From a checkpoint of a small mixture-of-experts model trained on Wikipedia: 9 layers, a shared expert of 320 neurons.
Below are experts of layer 3 (counted from 0) of a mixture-of-experts language model. Rows are named gate (a neuron's input weights, with its number), up (a neuron's input weights, with its number) and show model dimensions 256-319. Each number is 128 + 32 x the weight over its row's rms, rounded and kept within 0 to 255. Numbers have three digits each.
Before each expert's rows: "gets" lists some tokens that make up at least twice as much of what it gets as of all text. This comes from a sample of Wikipedia text that the model never trained on. Tokens count by the router's weight.

# expert 0
gets: "s", "a", "es", "ia", "o", "ers"
gate0:129119139113171088149108154122134096187152213114166132159102115100097121126137072138038101155120154143178081129142198071054141147162104112155147135128140161136132179193133162162156192128144152
up0:140101137105144095159159152172165169149170113119015154149099139072151176148184153160167142132130112162123143115170114160217122151146156124077165126118143140138168125146100177101138110087180143
gate1:136117119112173156092165191168130093154123102101093142107091167150080131130180142122156136076146185172127115125140167162128144126098134075116139113115120167187127099067080141165132141149104160
up1:166118159153168148114139085089115134168153067175193151101143153164144082093137105106157112132162109111118167105146134156151102221095187059123120101128124148168108109067144102175093129152063161
gate2:102076111166101125127173117090123104131097072115137115175144123126194131069127098081085107084127138078051134124140093168069109176046168088092153131146164121120158126177093121101181170153167115
up2:142103114105135172145092124162074109135134174146152209131201085155146129120088134095090154143114116120118080160122169124130097107161076152094108094138069105126078202133073089087055122127147144
gate3:121113103110120094108126142138144152121123174140144119179110155161180078113099181117154171072109110119145162132158197171109111109197129104104074112095153125102093140136151123151141169219109161
up3:113213141119111137116139097130090112127122143107090119125101161139177193145255108123099162098151158174134145149128170159111154131110107130140099131126150171155176161096113072077110091129096103
gate4:167147112154145173091151102148134105099147130143123136130103157127166143147118126117122039101101159188175103103136119154100156115067130160140097100115119166126176109113141134150110159081165172
up4:096110102144119148070195130140147098123133107173158189130070084157093125071188158113124142183146102158082141139127096139105155165148125180089146131141146126109136111179121123134076164108114134
gate5:100161161120140130057169110098183099171055104096116127117110170149124158169116181107109161132129116147167178144131114164118153126120198149168140125150147139090118099135147111103060096146178126
up5:130167118169145132141116114097121143173136101135052120096138171133072147118109121125090105116135116140153162201151141088083088135053068095156147143135142125164143135110175172118185168118121123
gate6:079096102165172157142141113143150091155154099152113088190095171151187114136096155126083107158108127115160114037111149121151121172134136171146122061154156103124135103148157114116142160146113127
up6:110128119098089100078177085138060165139075115108060144093093185080109110100081101163071107152130150135156137088092215148116118170158089167154122161101107123092088149126064164136123135136142162
gate7:112116167108153030113182155171125146131143101075095177114078145116130062168110160130148127182073108163062119145094154122195109107140120141117146159164166158144120105105111175134106156151135118
up7:159163208124168089122140152086156121187106115126083157152116108100108160121072119113074154154104090170112123165129155105104124076154157136105134156140132148093103191197095098073140065110078119
gate8:199066102108072073109035148077103136128179158125146112159126158179165140134163070135148135123161153117132161205038117127084115102081108126073107147106097151120107090160138122111167180139132129
up8:112100111105127080165144097201128131120155107139128109163152101087157108174099108101133092072150178122161074070109111165089121127103192132186128128083142099123142170103075133069135082185139158
gate9:145086094101121120113147095097119103107102137166121090136168200087177091101147141140107114096118132122102139144126102149101132123078147153154138094133138186151169102116152102185149134094099197
up9:113131101098113094122090069138130084137180124186151153189137122172127142162130113166110087103145135192140177089154119120179150162120103090091126087116155119083122150072188119123133125160122131
gate10:117141170094148144124137120119114171123202090117121131112118111094173117116194102213118170131110070154078154156153136104078127144107098159070212165131132147105136149190130158091078135148174115
up10:099080092095112149078161138168205152143125163090194116115115128151142086099109119134107106072149162122112111144177134108071129128109101127136124134146098099107180181107157135134142112195134133
gate11:128116082132146084144123126137105147180164080168156139129167121137138126144081092084100109095121148162170149145167078158162152148098101091113106085190114124133152122084155164144118170054169116
up11:106171110080112075057153175120205161127166176112104140081092072072210112119080139140129125155080105104102169181122123107112094158146165118156078164127142151092123129152112128146177158127093150
gate12:123168138099114111085213156173153126108125075103181129100090113158073123098166151141096146164168118133130169119122160115135096128140144121113137160112124076117161161120142077155128158167110115
up12:112199099123100171086081130084134208040095185094110089085168103190160152148158133122091125166177167115078156162153114090200122137122136097102117161138167097105135095081134148121077080153176147
gate13:121100073143145113085106166094136127086061103116142062110127121112050155184154114072074152190141108148131174123089148112076134111117141121145165131151143174125118116133111149178140137112197091
up13:146168106080142108198122101100168036135090191130130093147128190089115172125075184140122173169141144153105089094122187127160115122103151134128159157101065141082127094114096126113102070064121171
gate14:107150099169122141095028175062130165103116106132130064148138118142149079112111117144124153107122111096160111135088148110145163192086099146174140083101141140075173187106128146101116135133138089
up14:118071106140148149102096079163143074099188108138106172138163101171164178143110130127174128197051107125179143087133132147227104141128142166142078108088144117105115144083132148086135086053129157
gate15:102202133096151089074150206111101189108114086173153113127150139059132126117118100127158110077164092130111153123044124109086139139094107067114150081123131161086133053104126123096122071124103086
up15:132186074130136142197111126107077115199099174183070130085151150141080075124112124134153095146112091131177135171181132097089135083117115145075114156139103152131106114148165147173062115166104150
gate16:144134038123127174086146163136132170113051163122143073154103186135101101099160104169109137116073190134162172143188092085095171142092125137098100125136102147101087156154142087172122146113112130
up16:129098168072096154091162101130091160138087115152145123122051114155075131096152147072113080139137114128083099075118118135173113120186117095062150156148136064136194086111088132111127115082198082
gate17:124173117176130096087092112112127107116093179084163128113108106103118179157110103112126161074155097182168161155150059158177149155128065150132189063157111156085152095105136156144122119104095148
up17:139163048157120118125108116106117114109159107121179168135145095153098187132133112079112116115119140120163140084130138135100156133109091091110138140108125140124166148103148079089197129180131165
gate18:103135126167184054101098085135200097129102074135086123076155131158151148134115114196138153183119068122111154092121150106082135076095073123113094115174157161105146133142149166157140104101123090
up18:095057112150158151130153071054114154139164123149106138101110090129114097053111145118062159130149129122120091139164109090167109157123111050169120134154155148149136100118120138102107157243116177
gate19:112118064146165084143160126153128104121087186149125097092128166132104094159111123143117166108109031137117111115135132120186157140159114155120049125127187095117157113164095132153066154122107140
up19:136123143133176143082160123172147169183148063113099144187133042135158124051172114168177079132085120185102081121130106147132097185108150185150068088101164113133101139165134118154110115125172133
gate20:151146123104063125139117113154112159100091089139142141104114115109093129117112110103097148118136106172117141136122162168091107137123151143123162117121084171084182118128156109099125081140070130
up20:123096073116145174122143140131118122113139165182143187125134115104105094137152166111102129126161159141103091115112151151123108109111128098206175173095129069134160158188164118101106165131163158
gate21:215143124103105112139101109156142149149142189126144154071136131165152137121130140123115192101189121150086144165094109123158144162121142138106061117110114142110134134185140145189104118155154207
up21:179104192137130170097136124063102059135192097147193068089129104107119104179086067129113139163155103092125176127156112059122174134126101118178144094153134129159095128107132158118119098062084140
gate22:128176160128131151117186142128165132188100182162180092067147171158127128141120128130114142152153159143091166074166109099101093114102151146135142064147110170176091146124078100123132101181125088
up22:080170182126102077092122151141085184097143139207164129075158114078074199182114101086165194157165118162150095148158114061155155176131151138143127190150109163117078144110102119149167116141090136
gate23:061177177104144094143137122148104155170137180117129106083139152122083098079161129126071107097165089114164186084134129107150126131150109144145166066112141207146098087151190151129141076154108140
up23:184110120140116101132116115189039107111149108076232091146130108105107161175086164152119185086156120212070112072127123085186148133162142136103165156148141134125110117141150125113152141146167162
gate24:092187056127125122112106187083110050144113113119054152069134148146147135202201146083112133152069119159173108146147123121112130148085168158064111120124108088166096110127141094107080125144146096
up24:154120178122140182156107198137113150103094066147160133120124105150162129096074105118112105196149124083136145059186157162172181131140112142139135103124206163096144141076122138137117126063155094
gate25:157113098090150125085128137145077131093023096146145124125116079120132076155078107096129145087146188164111120087096104110142161136098079142093196146108062146115102196136062117116108177139154124
up25:113107091130141134133122199123080109131122115143145152071101128125123144115154128136086160099121186115098131087168193110141114193117086141171177101154149124147160079104185129189214114130123150
gate26:109095115132132129156092111155160225111179140097137148088142139094230086156159128108106137122157122126162135110127132123173128140148084177164160132098092174152126105129110089072087156134123115
up26:132188095146124138149128158145110181113048118176126131116158144140058132102163129121106108056109184107092128149095135131086159135239046171143116137116106114155109063151171147122201127108105189
gate27:086101082134089132123149114101118114163125088137167102165112099111201129097100150132125131148165165048094122159122082176094143056145156125157145085129102142148137149114155106094129130079161137
up27:117110119194169111106112126144159131074102177153094099155127104152158126142181147113097161103145163117172063127221117145083119033064151108175120123104148159110175102160082140151122165141198041
gate28:127110163160180102124165152151070144092186124071063159204089144105143145197175107110128121113168115139114126164108064182173086096145059128072087147121127139141137131109114184116201138110128145
up28:160090114177152057168132114120072144130213160100153115114157115160135115092165121086122090119165091115177167160125108183098121128133085135143112154105105233111206115146167179132115134126137172
gate29:099117139172129109166114116089165161087139097091092134204114183131155081153101149111095161128111139119090116102085184085136127126105180126162135122163133097134125063112161167128099046138095130
up29:089162122121138107050105163154094137108070187107141115164062141111139128130150119147082086159093151116111105143119133091123159079128113171136097110138106119120163220132161079133126075159110110
gate30:089125124088081191105132166115126122173068172134112126168178089146087180116069165115083145072156120153153147112120110114111070131106140179107144124124109087169143124123129100160140148128171171
up30:143113088153124121207106108082161177105127097139144133138073113112105102174189147105115159069151127129002057126131104111174116108117147166111179108118056115179127099157139194134136120044127096
gate31:125101136165162190168160124121148096115171160146146117074128128106110143124138080117108095121168128136135103164163153109191138082143161056145125159159088155175190139153143120177171126128114163
up31:137130140073119184129129125148174091134143231097105141100146119169129144108093098128208136116096138101133113129150115162127112110145101096163089073044140159199114141122139120142190101089123135
gate32:116100136095131151123064121171133160136101136094157159152123160106110149103158112104132127183128081124180142134153062178132112165147151122141185128125117083092116102116103178180136097065110092
up32:101128141076147133091095117091061164162138166108115116092111141170100136132167133115091155139102079120129128096161101122126198138109134183224092139170105086132095102109155154083152121192163067
gate33:123129167113144105132146146164152123128053131147088183124164136115205123083129122112101085111180132114093114124119098125128104121149099153096149150143136174144133165142105106151124149128072099
up33:065164078117157153140130110123123111141120195164115132093066117116177152143154133182161138087127107069112131099165087151160074173121070153109140142089133117103100143094141044088098127163110142
gate34:144152115136146162104170140186133137078094027133102116134097179045062147130087121097140114099178099105175161213091114099124110124143089161135147120125089140090168118155185072099129131151079134
up34:115101130080153085150113087055133134162126140177206128068105207151047115081062074138101115212125123174184094125085155169135138089132062120100076116122086143153133134160151107096176121187063151
gate35:074151129085133129117098069120094177138106201167104163213109097131127171121055079146096110100176151122111117138135157119127149167085097178111108121160134051101092141159128153160190169123166124
up35:081136159184098128134115067140083092125144130148133145089138151156134173166142134207103137096177196158144066177155103067191154107136148158092158091102157144124119084060150135147035086151192095
gate36:165113160135141098135149174122092130160175106082163152164066139087139113149148118142103165134118083151120150058099245107138142097113115177101118162184080141143182096137196108144120118200093101
up36:084154133128123092088117134169159125147134111114109190127173123173116090146153173102112132103165104137083101155168082147171141197082168118084179150116134065163123120147092171164128108162134104
gate37:127096162085126142137172121121127086131109110123134073135174202129130154176124145122141104090127102067128102121177133173127124080089145109181137146104090115118143194152153105119113113122184134
up37:096196122141130127179111107137153138101093166110161129157144123143159095080134146113102177117169168190081146140155179128118162155140096115097119142099129160098137151143144120167175140233208126
gate38:162217129161124076118101099126145118123074144151136129082105091150141121098150144126117080129145100098167179115072114065048083127131180154089111120114121123118131123211108154105159067156090124
up38:130094096123130154124144105106088144092102168126104106152108125090176094121112134117169123073153097130092123100115141129189150145137100145104084146085141131159152167159203123130067152090130117
gate39:144117135163181093097159091094141135086112076128090114137123120171101147128120105159092110095140111166173199115065142156155111151157111110124058127098152129147060072136228156125125118191132104
up39:062106110108126129116176115131117154158090161165155110160156163101105161128048106131133133139118097162092085154168087162109135116114130141099128126122110201127079086105108152123084148136115138
gate40:112131205174102128118156081106104162163145122104119144115122107123142144136148136140109147177130148142145132094069112199150088112154115143141110133143129179192103145176156118093116174133111173
up40:130137106084190113084112162144066184142135106161136109156104116129173158155164124180183084085175144045138097121105120157148121096092075104151111125093122150098104156158130112167122105169115117
gate41:088137172104139129076162108133124130103147121089140181074138146185143069139117152104120125125142081094105113139070084122127154184123148094096152164133122175144110217123138120149087143093169161
up41:089131129138111091072120130052116103175147101163109125157135149104196155175141116130153129129134092125105151147151078141110090153154065116136102080140171178080104124045112155073154152209105167
gate42:102179194123095159156099178118091113143097138144115170168117124141139053125122150107138125163141113091069101154118131137115142113151106128120135122142178152080099133131115107123153121200146162
up42:135194029137093090149097155213180184099143107097080161114166152136135118031124127155165122102109138159160105112162112143076155129152163119207108134200115164106155100107139157130157123115117132
gate43:145150120130118123121086173114147112120159166118107093159104125124116103155104116106101146132175157071082102195092119161146078116150201146111143151140097113174142099164102141143123141101112164
up43:114092121146145123070142136127099145138115106089137217151130134121140196166110071091142122118133172149122122134141091119142116149108180121168113135093088154141151237173103144142118107130103137
gate44:090073142120145128118079088126130098133149142127109115115118126137097100138106059113133059178085098136155106151113156182188149123129130082108162164133118128159090139156126101139147085109133092
up44:109159157172067167150138113058191109076144140126139141224144123150093177077072113109169164113157209138126128115156106101144128132139097093134142141131156086110178100159163052138117078076133122
gate45:120071127104130171139128180064133202155184139147093090111194194080121121138054105135116109137111096111093075163124197091076153076131163126191120139046173109102148136138119131110151167189143117
up45:127188050123125135087122116170138117114118139100136080140139147122120187124098083220154083108144116116133142138114153104122198121165122197140104121146163068117153121125137108050123136085152118
gate46:149143107157138127133148140140142080135110133082148141138134101163079127172153090105083100199087114089145093177119088102052157120099117175079121198172115145101108088174079157122117210128118162
up46:095127122127150093103101208139100133134146179121170146115183125108153115109143158079094100106155130175154111146190141149099157148099076152099086115162139177155169149118183105206163146137120123
gate47:052159083137072130112172142071062114150133164131103112177135112104094166142124112082097152141126100116093112139141059161188069115091092159151131092152163106138134141204135169100135128151131178
up47:056099120147132084117140108132103189149127132162134143119170106068105085124141144095147225112193132116122160185044118106146209102152143145143056089147127098170129096201099145123130100090115096
gate48:150144088143168115095104201112136077109146117147151172183099073184145168101096175111152086150183153164154123098087145087124100126149116100123112135211070117135191113146154111134080115161126110
up48:079165149103095123075109125161114139131136107166140177152128157160130158151135107099063124186129135154141112116168092126140138143085089156156142139080122118090161109146142119138156155064140148
gate49:167167114157108153102108106115145136192140122150098087130131143064159114059073140138127095171124150129147127106144088145137178093132131143156101160199172143090141078099119111085164133126135096
up49:100190075082150128119110128118059058121164132067141156096114155148106088141121131108173117136132192069098112117128145138079088172115095086163120187144129122160145168088154100110147116088135132
gate50:125115150121110115179101148126102128063091084097138114135127097058098135095144100144167129109112136088159130109124077088164132136173088100135127114177183148137091146086078098092128169182110141
up50:073160115165187151166145128128069110144094117120136106101104077124135097111107081150125150111147111138095095158063110106135087117189169118087137146099151172104173071109131086169099162165111081
gate51:160130098071177083147129129105121137145078141159145161111153179096133146110069143169114120168127148115138115125127080095115148147084095186190085151188168161131094121123143153122146144115119163
up51:141072141115157136115172145131168148173127173093149173093112114104100153140088075102129110135102112140091123180164150135119154124151094105086122135108048100114098165116134141182118108145178195
gate52:097164092152145123165119186097133143168179146111063136105147078148158105156126107125082091080135102131164111122099140128166125076054112086136187110147126097165119115096136121152102137093120148
up52:152112104136193039107110177095097200160130147119121140189181102135129089159109141150106164177174130162116105130090110139090119127115139102114164140161114062106175153066123119157066119136086121
gate53:151072109122118148126139083176140197131134130198086088137137139110119156106144101156148091100113090165180198102091145112097131140134112173130133155166105120111156108153135114145161073137169108
up53:134117138087127132130123115118106128037121157150089133173089107123154111160120090174137133148146175095145110154068141125130102128129145187176167141162169057110099125134144165186149112069120167
gate54:139175157124046170103155142156127119169179145123075187147141099144113116097159140078092100132143143142105117162126106168115135086177126050092188165110139164195129162079144087153087143156068100
up54:101144117187133113132141097118135161140093200074163091131169119188173104103152113163169125182152090148156098095133145154183121100158129127100126152132118107163148135135137135129122117154192150
gate55:056172083143107060136117095109150133135090179093113181148122123082123138175149083064211104164132147131160105099105098120158143153104134130149126130137123146113159161137121150089160153078144135
up55:184148125147132127184120118124145089052114157200172135107151114166102107112124139157190123069087081074140145185133083136141157113116108119088099110084169223083124119101141045126075122093167164
gate56:166122095168155126136166062069174104145145129083099099183109075143125099117166116095108181185110131160094167068191119111130129124097052159116139115140109129136126111111125155142123159131108134
up56:183119128147162096107132132114115107114117156095078070158135137111112104202172123142085149171154103030143083158095079071122122116148135136109120171123108096089185198217099121119161088166079081
gate57:149127079140099114172090136108102159165180141163153133113092131151170070108152179149082134165170155168119161129160118159121147190122105109157151136132135137120196162109169051174095112160133186
up57:128098114101126166131134150166177106086105109137113038155061134175142146105140186111066129126255086132148104121147124169110065151067120123155082070129091199094133096145141193119136092135162102
gate58:094102133151184104127109150124145093112100123161093132106141151140090162161120126085088108127131166163138146121117204089101116134110128197082083152140108102159159111128156155138158113124176143
up58:093123133146175157105191165063115154161141137098114188108059119112137136120160109126141147201120129151153111131158069140126153156062176187090140111108142115087109145121113151081168123123135129
gate59:087125090133148158045111115131105233194088098131091095105103139119107146160157120115101106069132141100161144114136035137162128087084166137129140133047143135094106104109087075205172145138143102
up59:076143118171149102167181104084096166149113167122112143185126146135108122155149157172083089145105159146126125132147086115137161153153083165155170125136160109164099128119103157123140104117109167
gate60:131064138131102154093099105193127106161117124105138153148123114084123122139080076085099137145136115052188134126073163163167187095068127114122151119193100073129094101088109049130167051072212152
up60:144108128148172189153116110122119090096105128136157079117142122151127139124133187079121074115195160111175080148130155163126116101082104140122136081160124180114122109142085082163125112135102125
gate61:147112129114148092117102161071128119121150126120101202064197155091201192153139084105070137177136229090123119189144138146102120167096138096129117134059136078069109146138097124136115147131099119
up61:076147106103085192152187138119146125116072084112174041123080107126111118075145144131131109110146129107095137091105172098116079106127115162105138110097080128111113133090126169125042117092113167
gate62:125177100156128095113097139140133157145126118138160155158089138130134088084153147081110122138179123098172122108143168103116028165131086087135156097110202111122111104156138120115118118094055135
up62:078139100122080129160073157101164121143090129098144079094104121149189135115181098112045116090151091135101196145123099110118143124182078199190148091134086130098052138201142114178095157115123114
gate63:138116109091147133139143179070107129110128085115169184133136132148124144160112072148100119138133119136116104084137142112101144195125106114128144100101170099143140142116148126154079112153107149
up63:119088090092134122110173199070143052146129169061139146101172104107125112208103161120109105133164123126128171131156121144144124132106127208102169081069136112129142163157088121119107151099200061
gate64:099129103058183061168053140063105133144112090098103172121135149135126133157115137130149077138168063081166158107110168149143102117120168176151099126146158075084097098110144151138115108132146128
up64:173127127059122165121100109123111091126108174086138063118135124154078194163122084148114068139112160141100088086105131140152081177103095104127195081136118142148145150107155150196090122136097093
gate65:078055124078151101118155141136104113134177073096119131177147122135088151142102137131069098138113140071169043126109156118113108132107101154132181110110081136116081175128089083133098110138113086
up65:161086101128118085106129157085096161086102110170126140094140138136114132123120186130146054092146124099115182118107085156168112166099119114080108159129164133149133099074135188105144093157131121
gate66:109166184138091132168135111156124133152144088198105156136165127088112127152112159168131078117096130204131106117157169151120130128074128186164175131068152145113155128175063132132084134093197146
up66:117086108131120141125154079160117185059103126130127166067142159133149159105117207116102140148089150184198134115155133168120154063108163169139106154110106100114116156181142164129114132098138118
gate67:143107081178154111116147153067125145205112131104140193121173166102120054183149111116139101129185118135110106156092147150123153140157184192112151150138180065146105190100096131101167111136148123
up67:150105191172122144091068104138116106123145103115077132173108138141141117176157147181166150163144123119112080132141091145160157115168119104127096119107106124140081110148104209131111167150124107
gate68:122102075092101162137149143077138150091169176128169169108143142153132090152162090056135094119166139126092168119078107134111136164058101172168163109111112141192138108111133123126116142052158122
up68:104152139103180189127081105079138105110110090115186167139124106132126139135127115151172160066140086149111091156143145162124192090144121122118084072078081120113105086138110178134107125111126081
gate69:152138101121114123147121159203139151150097135124157102116157049168159134158134121115101111136079124182056103157102115089183090182143140178105132164157215118129060107121164122160151201125111153
up69:152149188140141119119150114203059120134194065115122137136157124122076156105114111067132092115121142109136070134146113116087133138166117111092098101138124111040157152100189114137103154073116106
gate70:167132102100133136096125180209090119116081153108082121113171144145146129114150147134159107140167120098143103142175147189119092063120187112132136094192097149115154108108115156135153121143167101
up70:105107155160111114141116140138161115169166070147083122072112138128116099093107120115109125093151169075138086157150179082112162110069123148101119110090171126097090133091042177117132119085179135
gate71:126111143147152076168123052129164130175123142153112122138103123098163078163136144115085169126180130150101132056132097083130153174101134137134197178181174133099187123068153141098137095085120246
up71:081158187131165146086204128204077131125114089129041125122103199129061144159137087157142165123110128117063158111148129083140213098110113141161132119098125073149166096097149173121109146177126151
gate72:187146173140106086117115190106154111092124144115177113162149076090118133154085157137154102175078144211105095082118148152145113126096182127112133104157139183087186110166110156161160145094146157
up72:070143095119129152093194129085131140183165141118052127084131117103149215134086143105101082148165123145165143168096184124111144145141158200140172143110080125146123122107027121147130115085194113
gate73:136165119132170109129112096180130162093133156197179174082172046131114148068155096155179105144116060135125124116146128165133152119128199142158154071114145134182129068102127116152135132161112149
up73:143118158044189131110177143085174116147129126149067133174151100140094093128130090086105140122122104100109175152111164157066089212128124104137107144109114084101097198173113140131108084107157134
gate74:116161125160139104167140120089054145123127134101114125160172143091107081143138118123134109156100144084199106082062203141138114108181120143169170144138172183110146142112110134092169081168131140
up74:096152140145142134084163106149156113111095156139065120142095122141076097122094111137119116124110178165149101122099209137125163128171118140130129122116126108098113141157152180112101126120173108
gate75:095075141104077156137131151062074162110141152139125108154145150156117115120130116106119086092114164149108098131105156152142114100087082183200119155103085107168133125124158112084131133112090109
up75:063075118187141117139207102098133136093095096126171111104164088185137106097130136113111139053171143179115091118195145157185157128106098135170137150051086082095159143087110125205154129148138115
gate76:077074128079169152080172088092136130138110174128101133158097088137145119145137104137148134103159104079133109130135149115177178118170176121097148116129130045113102134096096118131148127169135129
up76:111144158148085101073130088132157141154163169169116117154221127081142073153145133123124109086169109136145104111140129090168140132146153113142172110127109161154141074146101184156116108164115118
gate77:132112114122063155113137098117136088120101104107135134140107173096148071115127112091145167133117139162142136085096183084100135088125190101151174142132147089165139127128126160109122103156156103
up77:118148108146131158106137081217156161151147088202073143099103156140087133136110173213110165110108130114085160171097126133112092124113131096101139119203129152069110076072124103122150108184144108
gate78:132183136109182073151121135069116115116104112152109102137197150127091140156118125104047156093132165114106112208108192085132166111096149091081147091128134127092112107174102143141070115230117207
up78:112125159058127132137179090147133199162085110125113154162100152171104148117150142103170125121120156118156147101128123097172095132145106181183137118083082134192140092139121082078128117129132136
gate79:112156098193192145114131114161117164140115096080081112190127128131125160114140087103132108105175036111121131129106136062134144144111149143087159147091094142132106112075154145081190174196081132
up79:140093130107101172122139122078144172099131141105181101113149101149106065088153093123119118170147086174166143101132158169119042082082144109132120114108120152066119138100120192116097121172128103
gate80:093147101116139136183079075085101141140137151068136154125190163116140116129113135112118088056112108148202136107126115113084069148163166138166163125143090099144203122107144135111168083165090117
up80:153185148067105129148114102133121120158189089110126118109143167088107148098188137165133165110170096086114104111153055122122107113119137096190128116122111177145116119104126151096151158166086165
gate81:145133149114143140246119155092080139116114137130163095124131192081129160097131143125157124102143103126113079117137203151176144109137158145138107134119118053146182165225145077171117169197141148
up81:119141179120130113180102134095142118135181132144179137089071095064079117159111090091095111169137200153143105138167157112103134146156138067162171133097107129135145122079159146127121160122122128
gate82:127185105119163098142105102104113068188090045118188158110135117106165178047167103112125168075115140176112092167144084152055178174127117127173100132148130158080121178108118188110152129173169156
up82:138131143147102096135154150101157106131125106160189166170109101174131144176126118159127181105157136110127120136118137086169144144155117193133105061133166155119103141133128171115117141147118152
gate83:144138137182133119145079114164053150143084091162147097110120123122084191062118146121167141116093170160142156121173147134161114062143198107105131085121180160145147165114122133062135140073083168
up83:143120187125125092155083083120130158115121125183144167062076109158120214138124135113189116150138131149077113114118103167106065172128101150151113137167097148181171143201132127127081106079126182
gate84:083121159118149132076159111093163113184129128124141158190165128122128138098133109099095066162084091143114096108137145059055105170146111113111106063102132152060200112188115127090131142122084132
up84:099144170186122135094091146164137120121138070157093067144161160108133110100155123120080122105205084176076088142182136138160135109163207101153092106132173133137131108140075110155113135196150148
gate85:130161151124120143108052138142118124129115154125151090152115136125126116206059102112086111122141078128171156122169146158121085105133161123124121104152125082187127150122112142117199129161081166
up85:175132142137084112129116065136085085146122144146128189148123122155162125185112137088132134140159100014131192114214074076096128190174123145131112116114111154121133122144109139121165114125121071
gate86:115155182116129173117077101089093156127099109105122117138177099155134137079103107171157123212103108110159128138173171144109145101134111116134116105154194131159139146102133094134126151073114098
up86:140102149131111164119074129143127180102152140198095131114129115122132138178156153146091077122130111105155154151151152191097133115171067123107137149085094167151176121150124120149152063114125085
gate87:107134150132122135109101104124143101161123147171157155151210115148204116117136100159140130142104165105097144171132059113080131094177106146151174103101105093153107077172160108131123138126104123
up87:093140078180161118144101208182146087104054129103099089166174135106142146143126128124109123166129097113144169172059086152103113205155107081167110155172143115088169162136044110096076181137110104
gate88:111112090067096090095097146038143093156132135094111166104114122176095148141150140142119119033134146132098127139136137128157033112169170145122141166128085108100174148178096169120093127115085168
up88:121155107147164102169159112078116100084107105213150087189158096085123123200082106114138125077102101153097143134135068091173181140096147084133166140121096138154140092148108134153193092135164187
gate89:137211117144154188102127116146078113066115098177144121122131092176148125133164141106103077108146107129087115138162172111135098152156140113121148173185080163120166137154072111112120193114213099
up89:160096121145124184106141177186084105077174154114127149098114112145139124125137121165127116162127154151142111087159133093131144099111089087156168136133170153129164118050192100114144085141155082
gate90:141120180158149198138160107113120089118142130184113135144095154106081135145163115104166091113164122140212142107095111137136126132173131118183147120135136189103102085051078131179140126151141135
up90:112126085067194151132139143138106064165085124068082122184096120126127108085120155089178066151118147151137167141106127094105115200157101105068109133146142146209169130108183169084136094088109066
gate91:120155115139125133174103123080137123103135198102110155160154110135181132130107108103154062095097131136094092148113094106116152144083121117132152138116093102104091128131169185118098087136166178
up91:152166110142110100200087119080141117094173124158060175115126074162119128098133097133144119124129083099072137147191167116112095129130115145083098131137116059157197158178110075132151101169126150
gate92:167137084119123137077154144141122075162152180147137123139179104153099178115110098095103115061100236132163134092109144200129165141156156125093040148183122204164117063136159100126150126120131147
up92:148169141112130169136129137142128099139184107158112149160144146062139151168150133084118099133125106149154146127167096076098132097162102116133090150165147178090073152076103139134134094121096121
gate93:126088195170128099028089163144097145096121153117160129126188145125098115164103110094081165126120127123170132130091096127102109092130136185145131140091136083108138165131105113153189144136077132
up93:105129062135132076115112122115112159104117123123174160124180125141121087083140137153133090151142117198108097102083147116115059133132185148150180077163083130086144179139159163145130126203154129
gate94:117236137121117128144162158137136128125118137176081151081129142099157186133107095108125102167117133085092129145126108102152075155100162139143129132121114140173147143167120143085121135126176071
up94:086100152094152146156149077092106089170068143111173162096146139108090102179117102077157119119129058052080129131113177098131166072128144126135107170080112151121145139142118120084148141092085139
gate95:088122105155092117152158080116182143127144145146182123072143138185116145155065069149146125164040119194117158157175185078105076092073083152156180140109080200066172173063098124148145144096067085
up95:140130106112150075136120134063123201099140169165170130114142161118154108137089140108105131121124140150105149129126201131167194165117077163122160120099119107117121117090084132083108107123091111